{"experts_per_token": 2, "d_expert": 96, "router_score": "softmax", "balance_bias": false, "norm_eps": 1e-06, "lr": 0.00417}
Below are experts of layer 9 (counted from 0) of a mixture-of-experts language model. Rows are named router (the router's row for the expert), gate (a neuron's input weights, with its number), up (a neuron's input weights, with its number), down (a neuron's output weights, with its number) and show model dimensions 0-95. Each number is 500 + 25 x the weight over its row's rms, rounded and kept within 0 to 999. Numbers have three digits each.
After each expert's rows: "mostly gets" lists some tokens that are sent to it at least half of the time. This comes from a sample of Wikipedia text that the model never trained on.

# expert 29
router:487492523507499481550512464486519480478469498480467475486473526537478477531503457482532464492520468518524483511507556506557517494474467477493535473512521503508476518517507493514528483487490530512472490520513488569455536538490483490510457516501457521538459490498483495485491481533478501526
gate0:551457485498495503526524488475433471464529537533520507470471493536487517518474515463526444500500476521513499536488516500528519529499491479470513489525496491483559518476476486497463500491532508488548498461512491505477500497483488488479513535519508526516480495508466500484520492489561484450
up0:474493534525527504517471501484498500493469445512475520486497530500520523483534463466513502496503489496466585491490483472519488502510536545515503499504502522493565446493477483511500498516522462479520508533501511471510489472512513464535530524526495494487502482473492497567493487512500458548
down0:477533518513499542522505500498480484499460472475498541540468458484499467531521564503507535512476458499503527493484496462481514497505493510475503532553515464510517488513522473514505474493462526462472504499522513473484495445516525480510500544519505464528508497507504471439519469518523527472
gate1:500534495525482483521521441514539479465453498500494491484495530519506513482548505461543507542478509539543527540513526485476483467455475491491478511479460456485500475466477542488502513469482497506504500476516507535499515542524483489517498503507483440525497497486510500516493532538477538520
up1:510470489492516532473528501485543502507497525479494506484515521530492548510450489443475553516472478506470528536490505490458487482567522513471459460478502491546509494471521487477539532491459498523480494501488476480462465520510507539493481520510510510492487503504529477512485513532525539520
down1:496534526473507529517484473534487505524497479485536484522492493507464509561554502537537450428481515530456504514492500487518468519460521466494486456501486490501496510501470468464507529491501513483509518468489509509479513525518499512523505468505500527529529519547516481496488549503552490503
gate2:516485453513483473529458470558445480544512519503526525467503515538511508539454508501496510513543509485511531497545512511507542514496478484498514505477515522527509518511536482466466510482497492518494546510477519510503516488475480535473514501519485494507502543544513563473501501518549484496
up2:487510466500458509481500490518470490490549486506499489525494521460503482547452498423494536471490508508530478494501486486503548555530479490520545546502498516476479481505493522559489491519479453496507494482478495493484503513518505492452503506517496477499508550509525518479446478518478531496
down2:503435520513504513462465479499504465493483479504512466529438517469488497463492499524514515503514503507524507445480496513469519508504498499508510474501571505493506478453508534512515461496557490467519487511494536525505537531473471463506498462503478527497495550530508496519488509534501539471
mostly gets: " (f", "-p", "-b", " sc", " Sc", " (G"

# expert 25
router:494500447477515504488539538496541533520480508511488537524451479511545527492478467522469530528523524539455515502470474457486478493494497484497510473530507508498478478510516506466516493508501500486477514471482454460518519475477508522502521558497478522487459484512516488477541475511562520496
gate0:504477483497492486548508543508438506510507472498489506481492517541513517469479531472481487503497467516491484516474434496466524517485521478485511521528520525452541527535486438483491488470517480489491498530492463498439521510549500511515515497515474470472483495512478505491520513479512503439
up0:497486471494476497498536515504525499489491501471513453478493465493485478482517473474471537490428500484511498494483497554508539491481508488527539450534518497479528477468511446515505500483481473486490494538515498502457515457485455497515471507543504518499484463527545554512508497487491508457
down0:470491512482455525527479473487499540481507519444488518494506509490466510475476554484503517512503492514484535541551509507447463451516501502501523496493479561506496511482482507499479520460510500486512547558484512500455532475516488493533507477470515472487504503467490545487480497505516454494
gate1:526539495501486435502520512531498505456544455499491522499534494471452493461543478500488516491470512485534494509482539506538494525511486518525483477487497515468484471521518494462500536531544524509488497503495516510481486468509514443513518507462469517481524476550437530495477507504503494496
up1:564527478525487495497524478491508492511548459521530513559529504476506508497528459495438513492485517503529472481483543507493525518493496468532476509519520501442496485491510477479484521514537474539457535523520486495467517458525513447482490519498480498514484495517501534464507481498497476477
down1:465521512535482473489495512498493487497463519530504486500503511457501461520522539533492516491482459485483506478504540478533508495510546493443541476506478480519473537463503508456511463472490474486496509461471465481450505517477509492543452462471503515475538500518488522483521476518471465491
gate2:500487562521479488498532497496520493491510525490498498489465460494520521466503525490520460515513507536470462478495524464496501532504491495494435532451517480528499515528497499478515536519489559463491480508501454558503494503480480490542497489515487498468496455483488443502550519500502523507
up2:477532462484544477474467505471473502474526508530519505469547540509478488536480491536498530479482467480524514532471483539491492456491491550509524488488507518443492520529470523519490480519486444504496502456522511470487526478511515475474497493487499509488521538532512551478489490484540499480
down2:467501476477514534502550516514474458512486505505495503508571478493502489505445503494464498511543498507500470467487500494494496552537502493531491491455532505467499483549518494510493490478496474538507484517513511534536458490486489503514508451495552514487480494488493443537470476497541507466
mostly gets: "|---|---|---|---", " mi", " km", " —N/a", " minutes", " areas"

# expert 32
router:474484478518461536520502522501496529507511506509508491461476485478462528472511516490525495544486508483494451524488535519544495444497470490497477514482526467510518524461492485468472539523501475495477461510502495504506517481515505487543548495526485508476528518499441508564523476515470499447
gate0:500501451470469492487559479432432510511469483474564518473473475494509521467490468508500477544477492483502484498482480465491531505480484520520522473497497443494516502492469523485489513481482484490506547495505528513525479515496532546493489515490479469499509516507483521495466492547511482481
up0:507503529542455504506478488539540489506468447507516511465499473466506485500523513461493521462521512468516510524483519488510494484484505473484496483481493556481493487541514482458502476519529565488488533488466507482496547474473467501517488486459466502508496528486477474547511551500474469509
down0:445474471484511511515504496501505518512485485466473504539545484474491466498498517501486557488458447495524495505517526504528520457489523493475502482501552475499486460498536507481467522513537491468506513512520495514478496507503442562526531481491440492487494477500524467478481513505491454489
gate1:496519497473483527443457514499503469460521463478506473550485518499494476507513511486465483492497560500526527459485529510501565523438478482499507499489527494486478524499470477504474508487532492518479465518506506527506497537511526467527558471468504519506502491503526479545502534477514515513
up1:514533471476505490485504521475489509504471487551513545472489461483484518478488504501525530464523510503507459508512514565495465491476503485503526457529503548484518448440523543513508509534526509495499514553515523494511496452466483518479514534516488509524488493528498498476507504467522451489
down1:528504520519509556533506488546521467502507499476527512504527490475476498494518451546507509507512470518514472509460506503500510478543485548495493473517498492466447522495461477478535496483504500499529518477469516523515508490517493434550515481495497495529516477463494536470464487555491534510
gate2:484473526478469478495463455490480513520526511480490518516489535492469507509527477471512553495559488487458560467516477519490529471554516482500475494444510521477486482525480491512483467482472550521516503517514523540491513486494483481506472454517514515509545505541468493502472504497500517509
up2:503506508493510491491526469519525524515490501522532505485438451465457490499524469516526541509505455473473540511502488534500561488493487466501501495496539510474504527488496469481476540506485540489496479510549526505502486479515535459520493470481479540508497503539499449498525494459533535501
down2:501504479451547465527519472492485510500503476484508465484494514507528526520471473515487507461497501466484487529557440497499489528521536546505532538524502505468486543498505527520530519506541508530464468481473485476522462534464509529487485480513497515501527465475520525452484479480517497488
mostly gets: " Apps", " medal", " Date", " Cup", " Position", " Title"

# expert 21
router:505490523511459503502505470532507496482513475485475536471514508490477481486516460529497473486483500527555491503516551511490524465492484522525466524476509542462447527508480489519508518528485469546502469544532478551469500507549498454459490493528477517506499498480501514471478517486488554496
gate0:528502498471509486428506517505522531469509505518511490530538506508526520497538464492512542467515451517509506512511467522486467489490456514483489510508517537518446489521487514508524504533473520517434529505503449527515496487481510540482494503506537476513461504518525501531471479445482480512
up0:469486516501498546470512515511464498516463540523516461521496457477518466493495498500532495526489459493523499477534481483473473491546514493487527518476448461452515532502555496481489503475519465499527495487517508474533528497474493475475499495508461554548535480506515506488534505526497540493
down0:547508505519519484444482535507529448504473469542488518468509505539489495497494496520548534493475506466484506498472524506480489502509500536502462515462497503473503569486496496529498514457496472529546509492497470524493488495553501514493522558436492519469514534494500491474501498510512496491
gate1:544506501530501468514499521508509515468534541493485456470474515469487540480476470491515471466532459511506513517518491524472497466477500480486492535466511502513462435492527491438483528467483466535467487491532528499518468495497541512522527506507479458527514494513485518511519501451500492478
up1:467481488525509495498489511505508506466500576491528496488479499519471542493486497491524457513450524507476453498559486501440481462532517489490502519472527474499476491497495506512521507541489485486483492475512505529487474496522491442484485552518492491502456496544487479538498471459518496466
down1:522499479534544571534473487485515509488514493477541470533510490486508499486468490504489506518461532523523494489488511493564491493484512542479530460536485463476502519476493516492502506509496513504479511506508507464487504468492557509540514476519494524454502475501527514512571517491465549487
gate2:478493513511513520502500498499537523450527499451496528514527507488496498503553490474485505484518506530498484499466533521539533462433471498525472472474484487480513488497491485482516488483458514506490499529505444519502509529532508507522451467438513508554456532504509499525509484478498529465
up2:469514499499503442477545519490453459500469492536524565483489492483491455491543509528515498505527497472490511525479524457496497486466501516474495505491535507497516542511466507556488496480507525478540494520534508558508509534521481478514489524522508468516503523523484495465473504515548526494
down2:482532490525494550491520509501491500535526535456510478546487506495519459511435533481532470492483521455470531475487463517481528543532511480510478477527468508502470543500497489510484492513546530515470536464480467475492489484498490492486496483509510541456458470503494522514491484489474502474
mostly gets: " con", " re", " cont", " res", " dis", " comm"

# expert 13
router:492492513495512508535506471529493499504495483472487533489528507497459476458516472533516481509535503536542536477499498527486524495485481522525469554482505480486476537499537480550506498477468495522537534525531530518447507472514462496495473483520502535526530487530525508533492554523499544523
gate0:487505497519528508480495524516486547524550495480495511512505494494508547487517482486519487510519543503491517489505490499521509547495522505482561530453448498495479544466495486490506473529494542514509506403493502527463483476513446533487523490497495502502488548474509512511494501540512508532
up0:506517476554485452487511486497526518544465505465513512476544527476508539510513532514467491518517496476529509529504488448520501479492505506532471500507475479518478512521553531511504461496493465509505455530534500504511469506575495508493507508523480496463531482443513477480484475520533512507
down0:523498476488479506512486503511510495483466492485492529552526516496504493518503485476528477452480454497507484538479496530518539499449528489531531468504510520497466505470497500511455505500486530518512487518508491501552477436529453469543515489473507527502503503531540497499504501491509521414
gate1:505535545476482451526502464482563515507512460494494517532491531468505516493493444492462445514517477492457480498482472488461501456480437554529479483507480480509489489435510499492531506496484491489495521511506486532488499542499528493487502484533505491475502502499513531469507517494494493482
up1:472507463480513498521477498516546500502534504497478508505452525491455501510490471475504524456537482517544530532518517507537494471523474501516518520510500552496445462519490484488488516519492501516463506504532522495535477468520553490509507484475473490539563503508453523519460470511516498484
down1:504496516448511498513483524510473516456532514524521475534487519534476457517494496518496467503520506514460528516494535527453470462538493475540500511469501490501504492494544507510488529475491523490501485504528540511463492444480484498496544464527490485550511550516484488508507542494453533519
gate2:528518492466502498497517466507451509499485504511538491477494497488467502517483529520492548473459504507511535518486514464486504501511447493402468481506476490507485519502506468510473516558469532542479500504515503527511489481534496518490456476527499504499489496511475494480474516484546457458
up2:541521537517488508465479538491449494517491554525499526511457533495553484520464518497477494491459508523508531471526476500458460475501494474521553515490496447524495490484526479472476495486527483478493504485540494470509439505517527505477489470483495537506533469487481473508493512513508495518
down2:481522487483440472516508490496544505517501485510478494567520535490507471502499565526536491476516496476459553496475511511479508450505477473462437535529466511497512510480489491510505497496533494508488505494563504523484478514494511509507504470527457505500507498531520479505478519517546481518
mostly gets: " ref", " requ", " inv", " str", " conf", " aff"

# expert 33
router:488507530491495530522469516463515464511481501470519512468541493474471482520468517519473522483507548517486446519443519525520482518518505494446493528451473531497487524490463492528486493526505518466479507519495543527523472502509505509551549534488502507501497484521529489472530487509519509449
gate0:531492484495514460501506487432547471471478474518504496486520493541478508465534476537529480494444496506483452474509490496523489511460504510492464510458465496528538507521472477484497495514521503485513496489503521502484508473508519470536475510543475444523477463533470490466539494533509511483
up0:463494541525510520480535529550536502495520496512467492489466482497486512550519506512502527507458529479525529540487533471490508495493518514498493526493521537516515488468504560490470529520482480492516474511512474480493451545534500504527498483443524509507536499460521493560479510506466478495
down0:449494475474489508495524462492512509494503490501511553444499515552493481493504468473506472530504474511491468495507459462512468495464517517525485502535547477483485510548469478504533529490490506454515537501537492542527518467508481474493509507512485538466495488523470464510485526441495507512
gate1:473507478454520526514460518506506489520522495486480526514496476541517452539532486490528487470528533493493513463497505493535531546507500466531489491482529547482526483510494520501409530491491534497500515514476520491452486451522508524525497471511515491535493479477475495471493537511487479486
up1:430477520460492552500514507492466477529456500513513505472493520496490536502526506493485462506481441528477495512493510506504518483467503483499503522492479523534546490446486538521446500511488510502514470512517497506508499525507489484524474518527563527535509501460489483548474495473504500455
down1:482456542515531535514480524472484468518536524474486496444493473493498468551469482462443490460519506532522474502492489491477497462484477539524512514532500518475518505516481547500514482478486504513524524537498496491523502485549517480521498495493473538494508514498489465490452460520499505452
gate2:507505531469479487502527492544471481456512495555543508520485529493488477517474523449481507507471519499525491524473473516484488487496478496510534528515508474509469484490476501544457529515482472476503529450518534530478495505521469513459532504531504495491529480480493525539436486469456501482
up2:473535456519499502494479491435523518560494473440468524451497508524509535476515467544506515475539524491499487513518511485514505484480523469517491454491505510466503503493510509505532474494515492506529473540476464508504494509482521499524479486485452511513472526494461464465519496550524507526
down2:533509517468510494502480542473486485517538475491489528539503498483519555519523525526480563478473495478469539497481502482523519497513489496519533454557491500494472504493507482488494498525499563505480496506524481530477532523536527472468528512493528491513465483513508531507469508433531483485
mostly gets: " during", " under", " over", " through", " between", " out"

# expert 12
router:512464498527490492529460514528475534514495494504463530512540464466543538521489550510489506480495493523504498470526475515465472496507523471463531510540466480515519497493494549484448468522498474501498515469470479514496546481485531538507470501496482478537469472490474517494478484530539464510
gate7:466499498492479439512485483508467470488531522521503535491549486473499521461492499485501485448510530547508506529502472541491484494480459449512537548504470502488534500469489538548505492512519513509507506490545512507481494500526491500520488479529488480521495510470536487568514539484518470487
up7:490486467507496457536501448495487505528545531525492528513538479478477481485471508464477507494544547520503526507534497526482455488489493453476521535491470518493486503484465529496466470464501484509479522472554493494467522540530473485532466485523484466515469469469525512508521482504505492504
down7:500485468507501515520459526481499525548471492524462501519471475439477490488486506508495521486494501459467520489510487505525475508490505470501531472459477473541465513506459540468469487445460487510480569482486476482535509481511499506484481519486479479500473464477492532480457503469513494528
gate8:512522514489465516477461468499486459456488461505499471468538488488481450489524505524533527549493471529515487517511515502519502508447464529484490496475493510521456499479488496480458487536462536523476499527482480496461479533499529471513515479483529491495482538491491526518512542487525495443
up8:482512472492519505496540521490478535540509517502526548509474487540527537522464500467469500440529551458494525511463504497490493490516503484504508509510503478463542518511543471524516518445512475509513491501535513501524498468511457514482489524527487547496511487522509489454523491534479529539
down8:521451483502482489526465496484496455497507493486464533500501498528502497530538497481529479513499503539496502505517461545496523500485483505505495490491482475539509499551503478509435473451483462470499520508522480513481501513520511478533514448492478470516491522457513508480526531535573486544
gate9:522511493522539493458494490486495501478477511484488538493466464526529475452497532520543464472483492510486488491474472466513526518526474544517483532482441477442509495506471505484493499526478518482516497513470500514498513561549496513513538515446477493492485504493468499501528502505505439484
up9:457510546496520513515494487501558509477501528475496508473525511494504477497514487502523520477512525520510520513530520499456501461506488448508548503472479489448490509505467488470506527545446472521501494486530478481506510530453503545546486487487504516534493509481492526498514445504482446532
down9:476559531508542509531491511489503508525511474506514447527536483551494506525538495483444513498474505476494499531488501534460528512497499525481483478487492480455540503524514515498529488519502517491511509489474466515466490454522472499539513528464475507524532542502571496478514492473503510480
mostly gets: "\n ", " Born:", " Country:", "\n\n", "\".", " year."

# expert 27
router:515517465527555473461535529536520518501494491517463552558455497531456540503492524472504502516489490510487505487513547485499487494519494458463523466517494504544493517541527493517486534497478531455518504498493549481506506514507465497468529523543492497520500503517530496472507510498472494529
gate0:509495527533498458443470449488493484495552503509508503521444477514488491429513478500496457517481521491533502512506500539512493470461476483533489534482506546528476492469470458494506500535512478519485550471464500481503512512507543461505507485482531492505506514477484488489482507467466502495
up0:496493454526495507495542514521515499512513509518450500481505473559491487494501519485486524495501460519464489557481467535473537521528497526518531530497506469505487509522474526507468504516496527451492466547500481494476461459456482483517529543500478453521479511522509488469544513504531508484
down0:479535492500515480458504506473501485518514520518501494503485552503425484536518505488476532521499458533500508498494480488470513515537516469479542471541511504482530498491482482479500508519499501477502450509469493525538493537521525528556512506524529515472495526458566519509492530501458496520
gate1:466487517467482459450511471480515494478559502477524480500494547497492465525480517514530508508490508467492484468448481504524466576511464527509494535438509496497530506494514524539541520501473495491517495462518464478512477495494473486488510472485546469519506504496517486494508527498492470479
up1:560486494511500542519497539499487501568443521481512492447540509500511536507472497498446485493538493502503531507532517483526552471524527492493535484512467516473479487514507501469472509452538513524513484510486513496468472514487523510466524523513499515500500517505484509482535464491459501469
down1:450514531514439456512533483498515475513510445483525509541546464488441511503478508483515520520483507528506514499486517460471525506499507472486477502484467507487468503499530546512471535472480550513468494519487506473514513529478512534479505490512472445508529538519494476482496512491504490465
gate2:470508500508487454475513486470507509480526489495473515518497469509471501450503529506501458554500512514519491497467482501549479525515485461518464500498481509494461480510544502500511542497498531522482455462511459494494512485538516475468477495555495521515554484547473514512490473446485470510
up2:504520463547516517493495468503492538501522504489510524521513510535486456440496498469491497579506488472507494532520556496520503512469465455494485488481529532453476526488496477485476539488499509526513507489500476490489538492509488468525516532532441506493498512529512491482478518506527481549
down2:494460479523507522474506504511483502484490476475501532510477435512531522494515532503500472518459511531505505509512494487493471459474515489509497473506495492543480514499484515495530583514489536443533491515481507482518534493463481508483494501581465478500516496512461529526524484535534514500
mostly gets: " \"S", " (S", " Z", " (B", " (L", " (w"

# expert 37
router:503475487515523510469521480453508515459495479500459472484526508545484467524502494541528492504467517471500437517503519518502501464478523459451476520477488514509505536478482519495457469502544494489488480523529504473478512498499520529551541497440495534501503540490513504518524493529514478468
gate0:511499480482485523515517474508518482471454469468525489497522466502478462516453469501479496503507507478489544464461504505472509486525497443509508514459436520496516455520525470527506489498476565484497500474483507496537494502487512505493516500486480487517463481499514472474500492552446529457
up0:488494491517548515508514493479520488495531485504504491539547511529502513502452503497478529447478523482505506509516433493518502466524507511485499516481516498470469467513509488511513553513467559485525513535504480509539503493474495463456541491492517463497508514499520492457539522440528480534
down0:495515521527503477495475503517515516462500491474495532494532544502462546480502495467481541499468486486493517541484480495504565516517488470478516484478475460487480486496548478504531529471531510479482477473486519466521526509527520454491532509538461480475463519503509475476493521521448539525
gate1:475550556488484482444533516503471538532474502478508531498546471499479524494500508530465480445492483493534460506467517497504466496474481492506510506446508466496475493504499478467483503482449484514508492553499495488493504549457514495551523487521482506523496480502502489527511475532513510475
up1:512441494523493507516468474499526506501515478482490479520501511504514485483467546469479491528481512481492506489493490516527518482519515498519532503506484529512536505539516468495500551494566509517510532473494503511534501464530476522456477482490458512545498451536440479466512491520457538532
down1:497483496506461489484460508509516515482489503514469524523502532528462515491551475549497486530487521441492521452493480479503520472489538452500514540477481512550531503494503514507503526520510499481523468515513536525472509549514540510556506492497471494516534505484493508540493486525460461470
gate2:471516531509492486466499506457513493558485545512490441513433530513448532496516498467537503503478501492537514501511531495459540441498463517481498475465473504514540481514501509503487496474482477475474524503500513528489493500458533533516519474507521492503488498553519501522490517498488529497
up2:528514482476491488523526468542491466504448479527494536515499479486532496498498506507468520517501525472479483531494457490513499498531512487473504499484552474498469480506481479483531536522479465488508512509542510487518547476482470486513445503519452448500484460444509523521478470462510511462
down2:470510455523500501502492526480500501437495494498451514491451503495506524531521450496500471501516529570505449548505520525514512495533512498476467473504446522555496499469521522519475485490509471503487495515501499492490478452524505501499500492458526468480484523472552507477508501536495497497
mostly gets: " this", " other", " several", " many", "The", " these"

# expert 34
router:501503498477522523489511504466471459496494533494493476486522515499519517486454495541432476510535512478468500512453447526468499561507530501523456538490485477501496516474497494497498471479435531522508518493514524532516501512497505478527502495495476521434470524508481547504503498488467512502
gate0:538525557515474543501517512529482514493502542546513485504491495495460511521480537478511498542527521492477521520485512496476525501512492527487529567484478514508507492497508513536483556527496494549480511463508495459489468529472498490510531512507548497498553481501532508507502520501477471441
up0:513455457499498461533492494444522516465526478494470489509496515519519481496488497523508498448546478515551515489496491530484465506529508467467502454476508480503486483497542525461459513460496500544483512539462494500517510511484539509516479512495487499487454473500545495508549505526510527529
down0:519487519501494499478510483463425489537509466504511501484537477497502518475515470505502512507516498486496454508491489477519537498508475484492523476470468491481552513495514501460545444492512475446540476503544530524520515500496492506492500501471538464534540503489509456533518515514550488464
gate1:502510510509505499451521481508491509488493447495497481528547537497496514463484507514511569512520516544505512463485540492490466513525483488511500551481499497520508482508479463504530478516447491504478523488572487499511526445488469490497545511493496467474508490548472499511509466538500508470
up1:464475535476496538512519478507520474467513512493501461476493490507498447481489514506485540484532526532500523491482498481488493530492503547521461536496526511549543505494512480496528497478511497506509492490474498459482549534471511513520481491478489503497464461532419462523481475504492549525
down1:472457486491468528515504506455476522474482451511499502513488500551498530512504450502521471481456476483524505474516519494540502496466519489522509470511529425497489517484496489516528480470538506522490466498504530466519522484496482520540512511545510508516526482501517501498441460490515446494
gate2:505533456487499500506477488544553514507479503563541493513474518470527529489491477493483520485546447521495497504498483541477506505493473526522423483503524505476513515501479460472476523551491511458519520501457482545501470506508493476460499512510492494504506526514496511493484497464542496486
up2:482478505535466518488457536488507454504492458472510473484445507559497503557557482499520491459479489508478525487507481534505538526479477477477494475542505531457488491531464463518498479466515533494504506509485508513480485516518469501506504512484507534512510461485529497481479491516505515554
down2:485524535523448530464524501538473503501481481510529473517498503513510514494551544516541503527485486442471490493474521536486503484524483504440502487496473506569474469498519509490458503516486493529496485530500533521487496510485523497494550520472506475507517487493526510501508527455478443518
mostly gets: " used", " due", " him", " based", " known", " released"

# expert 31
router:514496473506505492465488537473460528488497532516519480534486506465498550515490531481493552513488504500458504479485508454512519498522527484478501481505510481508495463447550529451478507515522518533484517462494508495478454485491493513512555539471513513481545503496466530530530532477493507465
gate0:505476495470463530526510488537479542472481481463497470521453553489543498495462509498501482489504496490454512527535498489468519517500539469544456528516494482519522527478500496470507527476505543496525514465480492495488519486537487459521499511506509514527464505493491530488441533526491546474
up0:508484545509526497509497478517445456498509523473500521471489499467494491500532537503497489498495489495483499498494484518553505504502490538474525533458481482523499507536539500533511525516514492517496490491548479504518494555519518553494561523462498490482499497533447524564502513542504464515
down0:528489455511475521529525485522516485500518515540498534484491475504492500504489500483463492528488515522466494469493515485511488500470450511476475492484550486497457457480515496427515511474537527531498502533495505489532477488522447481531558516511492535507511509491530533492538468455478481475
gate1:517514505506495483494520513471517516494493483485493479480469443447487504478502516490505445518522503462480490506490495465554532442460500520524530564458473489499473505506500462491476562528530490503499534493505488486488492492505520514487509516521505535502487523482448512555545522508490494498
up1:521495499467570550505472454535538444488502470514491477487492478530515491495480476471504512510505530542519543481460498505488500504477519473484477533478498518540496470485478491547508451535457496507462499496493491485510539505484497513506484512484492493488491479482493506501467470459449456499
down1:529515487503485507492498525455507503501480477468487482510575525493507498510522514484507505457506483512501463467481550510513507478474495541523487495489509492475503529516525477510474502462478506496469511502499520455513477471486508532524474519486471503544553513454469479491483513556486554437
gate2:474503517464453497475489519495498507508496509467493493515504506534502489465501529543537553495500502534530463534515465508528554467474508504510516554503515467433483515482542498495518496495496516509501489517552519554463493502492467488495499509537513513486531481541470515505538519515540515504
up2:518525518487522505538525485518505513535468524532521511522496488505482484546516462477484461500463529479511486509475532525467488559518486521485512496498459562542532510506504508543471504517501463503505506487455507480533505499516541544499491504461469465554459498501539490487517474491509489509
down2:463546503510523467523455521480472510491461516488490503519531520532500536498555495499514518531482577532509475508487500487461501511479467517482500487487484506452447465518502486540482452494499507481512475519510527485505510486501499495526541517510524507509522493464508549514508529452540488499
mostly gets: "ansas", " Carolina", " Texas", " York", " Chicago", "–0"

# expert 39
router:505481492501495438479551544525468543486472549471540479491492494495485520500454508519509512510482490490509492532501527506461513520543524492474520532493477497513522489550477528514502515496506523500489501539498551464513518484516524517535510518490503447465509536510477483501444506505447522500
gate11:541540516469499524503500465489528491452501465509511513549512499483470513514491487466495485493516516471503553519498529520461552537508536512494511537466518509526494513456494559515497503454512502533498490510466492517481510501467494476494549486460529482522504491436494494508513526529501486466
up11:510489539498495501478485475487516514534524489487523503501549515501498518507528513495458477486527530467539489474488507487469502503517510531466469560473473545464462508478529522505439469491505470516497498481528490516492463511469494462543497456493508475483542529492503534455529472488496478462
down11:507512463483532487507459466525465457468481519534517501516464492446503542498530478537479505523510510498441552516516496530543523482460492495504500461453501484536476517514476535512498503512489528430516505522477476496492474496486490456482493526502466487492482500493467503512503510529502480522
gate12:491488504457487517521521517466519493520488538510495480541522456478462447472539527509529474475473553493525471498476505465499478477474472488473472498494474497507490528519533464546530531553482551495513511525492476519507466532504528505528497503472513477523485508472522496494483511497463460504
up12:477491487494460458490528491451565511504444502515520491528511484502491469512516493518517532488483544503462478465482479483482491462493524486490519519519465470515516506540509512512515504513479532488484519515468524505468469534508512528529496501484515432517498534456502526504471496510446500453
down12:561513501480478559500485507505494518487473465528516504542495540512467523528519497496515531561481498477505513504495539470486528537530527469497519502460539461543500474514509491503503490493528505499463491487467475482484492483479531512497505560476501528493488493489529467500542504536483457469
gate13:478508518494503486520507526471504499449514486520464553523511483542534504490492476567458490495489530473520507517427474490504487506493479493448485496500517467495464529490480541452487511526468518545479492496509516493460489516485518497503536496520475466486502517457494547514470503506508495528
up13:501524518456471487523500533515549491457499511492524516496496502492539489481484428499469501490512523473521477478458511485561446481516469522510527515475483474509496525534498504490492545531442516503486528495498520524449520474470487495510527501530502497465510483512504565511505503495514510477
down13:491516476513487489491507481474503526534509474480487511506507493505469511565497446492514504487536502484466508514500508491480518523572539515477491543511524484473501480483523443481468531448509487484532499475494460483522523496488487508508535482524536523458514561482501458482501516531499477471
mostly gets: " Released:", " replaced", " Website:", " ISBN", "',", " Nominated"

# expert 35
router:505481534479484510526493494433499530464537488459483494467499512518471506501479538507482474492484525466474511507476475464524489469508454517488474539520463479489469508475475467483444521461532502500513513468539524510470523519481507447488513523489488524459501481473475512473547508497514515512
gate73:485499488560484488496537457505556489542505511488504492491476519505529455538478535491494472429480547459516494479491519531485492504510535494485470492507488483505493518493488473468472508581494536505473486480531484514554509490499505493522480510504522520484514499489470517501531469505503462489
up73:522512478509504473503481504521519492515513497480517461531566496519531473519494505479467479499471570478512508523502536461504500490495540507474505447503510532474472490500478489478501510574510519512530497498478500522485473466478492528509519539501512469480494495443538445502513506520512482458
down73:495474513506533455489525548493529536513557509495441495507504509511482515520529479536526517529488493475523512538486518521512491479500490518505534504455512506521500546509516497538473551494509496520484495518493533434493464513529524493466485519500482455476485545485488501531484453513494473522
gate74:495542534507527496467471495492513518492500515507511491475433496469496477518522513477486464467491505522462495499510515512531484489461459471466455474485543507517458479495496514495485475495490495511415527520505490524504505549460510492498521511417463514518511517508512519479497518514493507493
up74:508517513470511531511527481515450458496515516498492477488541483543518477522485481544488520529501490478499505507477494499467504492533538508483534507529460455490488495519480549503511535506459577474562471501481502511516479476543498498516505484515492516458468515461515502520481529462494501485
down74:533481524533530524504527533490496543463545484485492500509505535504454533527501468509504499504490461500499472547487542505513508525494527512441473540543517520497496490525515530502454504505528501495487466497525492544548466515534511486505519510479527477482486472482551491531484507518532487464
gate75:466507468468489480490486501477497494481455509491501586526510496499530495487503504482487510486500522500539455513512526518462518500465503476483475508524552538480447518495491470521500539541515528473488466515523503527451486484516447517527512494496545492497488539475489455495492527488483517516
up75:512476476466472513484473488424485485468468511488521548506491507515545490447505512495506487523462534487512489499497529538474523486484528472469495519534550538502465509491479466502491532514533524501444486514513489469443507475537494503515501516496554512495508527480489487494498505478479508529
down75:485474501500511515519522510500479479526476491486489522468529493446504459501488497555538456509497460484483504488516520496488528489482502502539497485479529549525522498489496516482521495491519441521495484443526480480523495503531504467481487550525549535501515471489479544508478551523464478535
mostly gets: " members", " development", "ctions", " students", " teams", " games"